Weights of a small mixture-of-experts language model, trained from scratch on English Wikipedia.
Size: 14 layers, width 160, vocabulary 8192.
Experts: 192 experts in each of 14 layers, a softmax router, a shared expert of 128 neurons.
Below are experts of layer 9 (counted from 0) of a mixture-of-experts language model. Rows are named router (the router's row for the expert), gate (a neuron's input weights, with its number), up (a neuron's input weights, with its number) and show model dimensions 0-159. Each number is 50 + 15 x the weight over its row's rms, rounded and kept within 0 to 99.
Before each expert's rows: a language model's description of what the expert responds to. This comes from a sample of Wikipedia text that the model never trained on.

# expert 31
It responds to: Decimal points in figures
router:33 68 56 74 43 60 41 69 61 32 55 50 45 21 56 71 66 54 29 58 38 50 80 63 43 36 58 50 40 41 56 42 72 52 29 47 57 40 54 74 82 58 59 46 61 64 54 62 31 42 64 51 37 66 49 61 69 62 32 47 28 45 77 48 52 28 50 25 76 54 44 59 42 73 38 51 45 68 59 68 35 64 35 38 32 52 44 46 49 60 52 41 22 41 49 62 46 56 64 42 55 69 53 60 25 69 45 52 23 73 50 54 70 46 47 54 13 33 56 43 32 48 61 60 65 66 68 36 39 36 37 53 79 42 36 27 71 33 62 48 41 51 23 48 52 48 19 54 69 43 88 46 17 46 31 76 21 64 65 71
gate0:31 84 55 65 52 65 72 47 47 48 63 36 50 63 43 53 10 43 48 35 48 45 42 53 31 21 57 70 39 62 52 27 25 65 68 53 70 31 42 43 33 72 44 51 53 53 77 30 54 29 63 38 32 35 65 31 66 29 54 33 45 73 36 79 47 31 83 73 75 77 24 54 35 70 42 44 48 44 49 62 53 58 31 47 56 50 52 48 53 36 85 50 53 60 52 54 22 33 30 35 59 74 53 38 42 82 47 61 58 43 64 56 43 41 56 62 45 34 60 38 51 44 68 38 54 46 87 57 70 47 83 49 63 57 58 85 39 56 46 46 49 51 31 60 49 18 28 40 37 29 49 40 51 49 40 47 42 50 57 40
up0:25 71 51 70 61 36 73 51 33 41 41 15 48 28 66 45 28 56 57 09 35 58 24 43 49 71 60 76 57 34 66 45 34 76 56 56 41 26 40 66 54 25 79 44 67 53 32 35 65 50 48 37 73 60 44 44 59 64 26 58 46 24 72 59 53 56 69 50 68 35 25 28 42 36 67 53 39 62 41 50 52 47 67 45 35 41 54 53 41 63 50 34 56 29 41 53 72 59 63 62 39 55 89 56 59 60 55 39 40 59 43 62 62 67 64 54 63 55 33 54 48 65 69 61 42 48 51 48 16 79 32 51 46 55 58 76 74 31 75 66 78 62 45 42 38 53 46 24 38 23 60 57 46 61 43 30 55 40 44 48

# expert 17
It responds to: Numbers and spec hyphens
router:46 48 60 54 46 48 43 51 63 27 51 50 37 43 53 52 59 24 43 56 32 38 47 64 43 39 59 68 47 46 29 40 22 75 36 55 81 23 33 47 61 61 71 65 65 70 69 59 29 77 73 58 55 58 37 69 39 30 26 42 33 68 81 48 58 60 33 48 47 58 34 57 61 58 58 47 56 71 41 39 53 25 59 28 36 66 59 43 53 37 81 64 40 46 44 34 41 50 43 70 52 47 43 47 64 37 39 52 44 39 38 48 69 61 44 68 63 77 37 56 29 67 42 39 49 26 65 38 53 60 35 57 79 49 19 74 76 27 35 50 46 55 17 53 57 66 76 86 65 37 37 27 27 70 34 34 52 49 74 62
gate0:67 67 36 64 55 46 43 45 61 25 55 45 59 42 42 38 43 48 79 33 51 69 76 47 63 60 25 67 36 69 52 52 61 45 60 50 41 30 42 52 39 45 61 74 36 73 50 18 46 27 39 39 70 42 56 47 54 60 47 66 43 69 47 27 67 22 46 47 74 54 43 52 40 35 39 60 53 41 37 51 70 33 24 47 63 37 61 36 44 35 37 44 61 55 11 70 32 70 49 47 56 57 52 61 53 75 42 36 31 50 19 69 66 45 81 30 36 33 47 25 44 56 57 57 82 51 53 69 40 49 49 40 34 52 43 07 53 64 74 52 81 76 40 37 61 62 78 31 49 60 26 44 36 64 47 72 28 54 53 64
up0:33 24 42 41 54 69 73 38 51 66 53 59 44 30 51 51 55 40 32 15 45 42 76 62 94 65 46 42 36 43 61 45 54 47 57 51 60 32 66 46 41 46 45 50 42 61 36 31 42 43 63 42 61 52 65 50 56 61 86 12 67 54 20 61 54 48 50 41 35 49 44 41 46 38 36 49 11 73 36 50 59 58 73 60 43 57 42 43 65 68 50 45 54 31 65 58 60 36 65 78 38 29 47 47 63 35 34 32 33 53 68 76 62 78 57 38 48 42 37 45 55 55 64 57 53 56 30 44 23 50 63 68 73 20 43 45 59 69 57 53 46 26 23 34 17 52 34 42 39 82 48 33 81 69 34 59 64 37 46 49

# expert 49
It responds to: Nationality and group adjectives
router:35 29 62 68 34 40 52 63 25 63 51 62 43 56 72 48 55 49 07 37 75 77 48 45 53 73 45 75 33 66 61 39 39 46 33 31 48 76 57 78 38 38 69 31 72 55 32 30 39 54 32 41 34 58 67 35 43 61 48 29 58 46 63 50 45 70 45 31 63 36 25 55 55 60 41 29 68 24 60 55 67 31 29 44 54 57 25 44 39 59 35 56 47 34 31 40 75 32 35 71 62 36 43 24 71 44 50 39 60 96 53 77 43 51 47 82 49 40 29 56 39 36 54 47 67 51 62 72 66 61 38 44 30 66 44 56 68 55 40 49 52 33 61 59 42 45 57 59 74 51 30 47 68 40 58 66 54 55 28 37
gate0:55 24 63 65 44 30 49 49 68 43 43 42 55 60 21 46 53 75 48 67 25 58 44 43 27 66 37 75 53 78 44 34 65 38 53 47 66 89 50 65 31 28 40 66 30 33 51 31 65 46 43 62 49 32 87 54 57 17 31 35 58 41 45 60 71 60 50 70 63 70 51 67 53 39 42 51 57 66 38 70 40 58 72 37 41 65 49 53 37 84 53 28 56 34 41 23 45 77 53 64 29 46 67 19 49 38 42 31 63 40 49 33 73 53 51 18 51 60 55 52 62 22 57 48 61 51 60 49 67 72 45 37 57 64 42 58 45 44 53 51 26 46 64 49 66 40 60 41 31 50 43 60 39 29 55 15 64 32 79 52
up0:35 56 29 58 66 45 73 60 38 41 60 42 60 49 55 33 67 51 51 35 76 50 60 52 57 18 40 23 76 34 52 50 53 38 61 57 38 21 25 40 54 51 60 48 51 47 62 56 46 34 60 50 58 72 23 44 25 89 54 54 15 54 49 46 29 56 49 42 36 41 73 27 41 65 57 60 64 31 45 51 50 44 48 60 42 31 73 40 51 52 51 51 63 68 51 84 57 41 42 40 54 38 39 62 63 46 62 58 12 63 68 68 51 31 74 67 29 48 38 33 44 65 23 49 60 79 50 61 13 36 60 77 29 68 47 44 54 37 52 65 58 78 30 50 52 47 47 50 52 53 42 47 53 83 11 71 33 61 46 34

# expert 57
It responds to: Taxonomic and foreign endings
router:60 94 74 43 39 89 57 24 38 68 45 54 35 54 69 60 54 40 63 37 69 64 46 48 68 47 49 60 46 36 74 56 66 29 29 37 42 54 31 37 68 43 70 67 73 56 81 36 35 61 44 65 30 72 58 37 53 43 36 62 79 15 41 30 61 33 40 59 62 46 52 67 44 78 51 15 41 30 48 57 58 51 34 28 39 57 55 54 31 42 53 41 61 46 69 43 48 54 31 32 50 67 50 53 40 62 61 20 61 68 29 58 60 44 28 32 32 59 71 63 35 46 60 36 56 44 73 52 45 40 43 67 66 46 49 50 41 60 38 52 46 32 35 86 62 53 44 71 34 46 62 54 62 13 38 40 38 44 56 65
gate0:47 69 63 78 20 59 36 38 45 53 76 40 37 53 49 17 46 49 46 57 33 56 67 58 51 40 48 46 45 53 67 32 80 28 49 46 57 87 45 49 37 47 53 42 43 43 44 56 90 21 34 55 53 55 42 63 42 38 24 39 53 44 31 45 30 41 57 48 31 37 36 75 44 50 58 36 60 91 63 58 43 50 57 50 49 36 49 36 80 60 37 55 38 61 54 67 53 51 70 61 42 35 43 52 45 49 25 64 55 49 38 52 55 56 70 27 30 52 74 51 26 59 65 59 62 69 76 89 63 44 34 37 23 83 21 48 40 59 65 51 18 37 49 60 57 33 52 19 49 74 78 47 51 54 68 52 54 50 52 43
up0:65 78 68 64 31 65 39 45 41 47 60 46 60 67 43 57 75 57 56 43 41 24 38 71 29 49 55 68 42 35 45 40 52 52 67 50 51 69 52 46 29 41 48 24 53 67 28 40 68 52 35 58 53 67 47 35 53 49 35 65 56 46 52 44 21 48 57 54 60 42 48 72 45 60 64 44 57 52 88 31 99 74 27 68 48 46 45 44 69 51 21 57 36 48 63 59 68 54 49 36 55 71 40 38 37 55 36 58 32 45 43 67 48 50 52 25 58 67 66 74 35 73 68 52 52 70 42 35 65 28 41 62 57 69 67 22 14 29 38 44 24 35 57 56 22 24 49 34 53 44 66 32 53 28 54 33 64 44 55 54

# expert 22
It responds to: Comparative and evaluative adjectives
router:63 15 45 57 61 40 42 54 50 26 69 65 56 53 44 37 70 48 31 43 67 73 42 53 47 56 11 59 33 33 67 54 39 50 56 57 44 54 61 68 15 22 46 30 76 40 46 32 56 65 38 52 58 55 35 28 23 58 33 61 16 72 70 44 50 55 54 57 63 55 41 56 56 33 68 41 71 44 59 39 37 50 38 39 57 56 60 38 32 38 56 80 58 60 17 30 62 54 34 69 55 39 25 38 74 49 70 65 49 47 44 60 45 27 43 56 41 34 19 49 34 62 60 57 71 54 34 43 57 64 30 34 62 57 82 63 78 59 41 52 76 31 52 72 36 33 51 49 76 31 44 39 38 43 50 80 59 40 35 52
gate1:44 34 51 37 58 74 77 40 56 56 52 23 27 45 45 47 36 51 53 49 31 69 32 58 49 38 65 45 34 59 53 65 48 52 59 95 24 39 53 59 44 27 46 34 62 63 29 24 40 84 53 41 34 34 26 40 60 75 80 55 16 64 21 62 57 43 29 69 43 31 41 26 55 70 69 57 50 71 49 33 40 67 51 67 44 49 47 56 50 74 43 52 43 52 67 36 98 54 43 50 52 54 41 46 47 31 52 58 40 44 42 48 49 46 51 45 94 52 27 38 53 66 43 63 82 39 59 43 17 44 38 36 56 54 70 54 63 56 29 42 64 39 48 65 49 41 41 63 53 49 60 50 34 38 61 64 25 29 64 63
up1:59 40 60 37 65 71 64 33 75 59 61 49 35 37 66 44 38 64 43 30 55 63 44 46 42 58 73 52 52 39 41 61 76 41 76 75 20 55 39 61 29 44 45 52 65 39 35 63 29 64 67 25 73 55 48 31 52 50 44 48 23 30 26 57 45 40 49 52 57 44 52 40 38 49 66 54 75 75 41 28 37 99 49 60 55 65 83 34 37 62 58 73 45 63 57 64 64 44 53 54 56 50 41 35 93 43 71 75 50 36 25 83 46 61 59 64 64 41 30 46 47 52 53 38 39 30 60 49 32 45 23 24 39 58 42 51 72 53 36 33 59 44 33 36 31 56 47 42 62 54 36 65 44 43 51 50 19 31 51 73

# expert 48
It responds to: Foreign name syllables
router:35 47 44 66 56 37 47 61 46 66 54 73 56 47 42 62 54 37 60 39 39 41 64 28 51 57 71 49 52 51 68 66 55 44 30 63 61 48 22 32 61 61 77 38 52 93 54 59 40 75 51 65 51 41 38 46 60 42 51 60 70 36 53 43 84 46 25 51 48 17 50 34 17 46 56 37 31 67 68 61 44 25 67 40 38 71 22 58 59 69 50 55 43 37 64 42 25 20 71 45 77 51 54 67 52 56 32 46 49 59 36 66 68 75 34 37 39 51 78 86 50 20 33 58 41 76 59 53 20 51 55 53 52 62 36 46 55 50 55 48 45 56 54 47 74 51 31 43 64 51 44 49 43 49 45 25 27 92 45 29
gate1:65 57 36 32 47 50 52 54 48 69 59 50 53 47 44 35 51 61 71 47 55 36 60 45 39 51 50 43 62 82 45 34 61 56 50 47 19 45 52 58 47 38 49 42 42 40 10 67 72 50 48 59 54 63 37 39 52 37 47 51 65 71 46 65 49 10 40 62 67 58 53 32 47 30 45 34 43 38 68 25 53 45 55 36 42 37 23 50 67 62 47 50 64 34 20 77 74 62 45 44 70 47 82 72 29 53 33 49 19 57 49 86 74 53 32 46 71 68 57 55 90 66 45 75 43 56 32 56 27 48 84 72 73 65 62 48 47 49 46 51 33 51 49 31 50 15 52 56 58 56 88 55 51 27 48 60 51 41 39 32
up1:64 67 27 49 55 63 63 47 49 41 48 65 59 30 37 39 40 37 40 33 57 54 47 25 42 31 46 38 65 58 34 51 54 38 64 65 50 63 70 48 63 82 45 18 50 35 28 46 56 57 38 65 48 25 25 30 51 26 51 50 53 47 47 68 50 45 54 70 63 40 59 42 46 42 29 40 48 53 58 41 71 37 38 29 55 49 61 72 60 56 38 84 48 32 47 35 57 24 61 27 74 62 67 36 36 68 45 66 61 38 25 79 45 62 40 32 52 40 34 44 77 42 33 53 51 66 49 61 14 36 48 82 30 56 63 58 65 70 66 48 28 71 76 57 62 49 58 78 49 54 85 51 68 61 30 71 43 52 64 12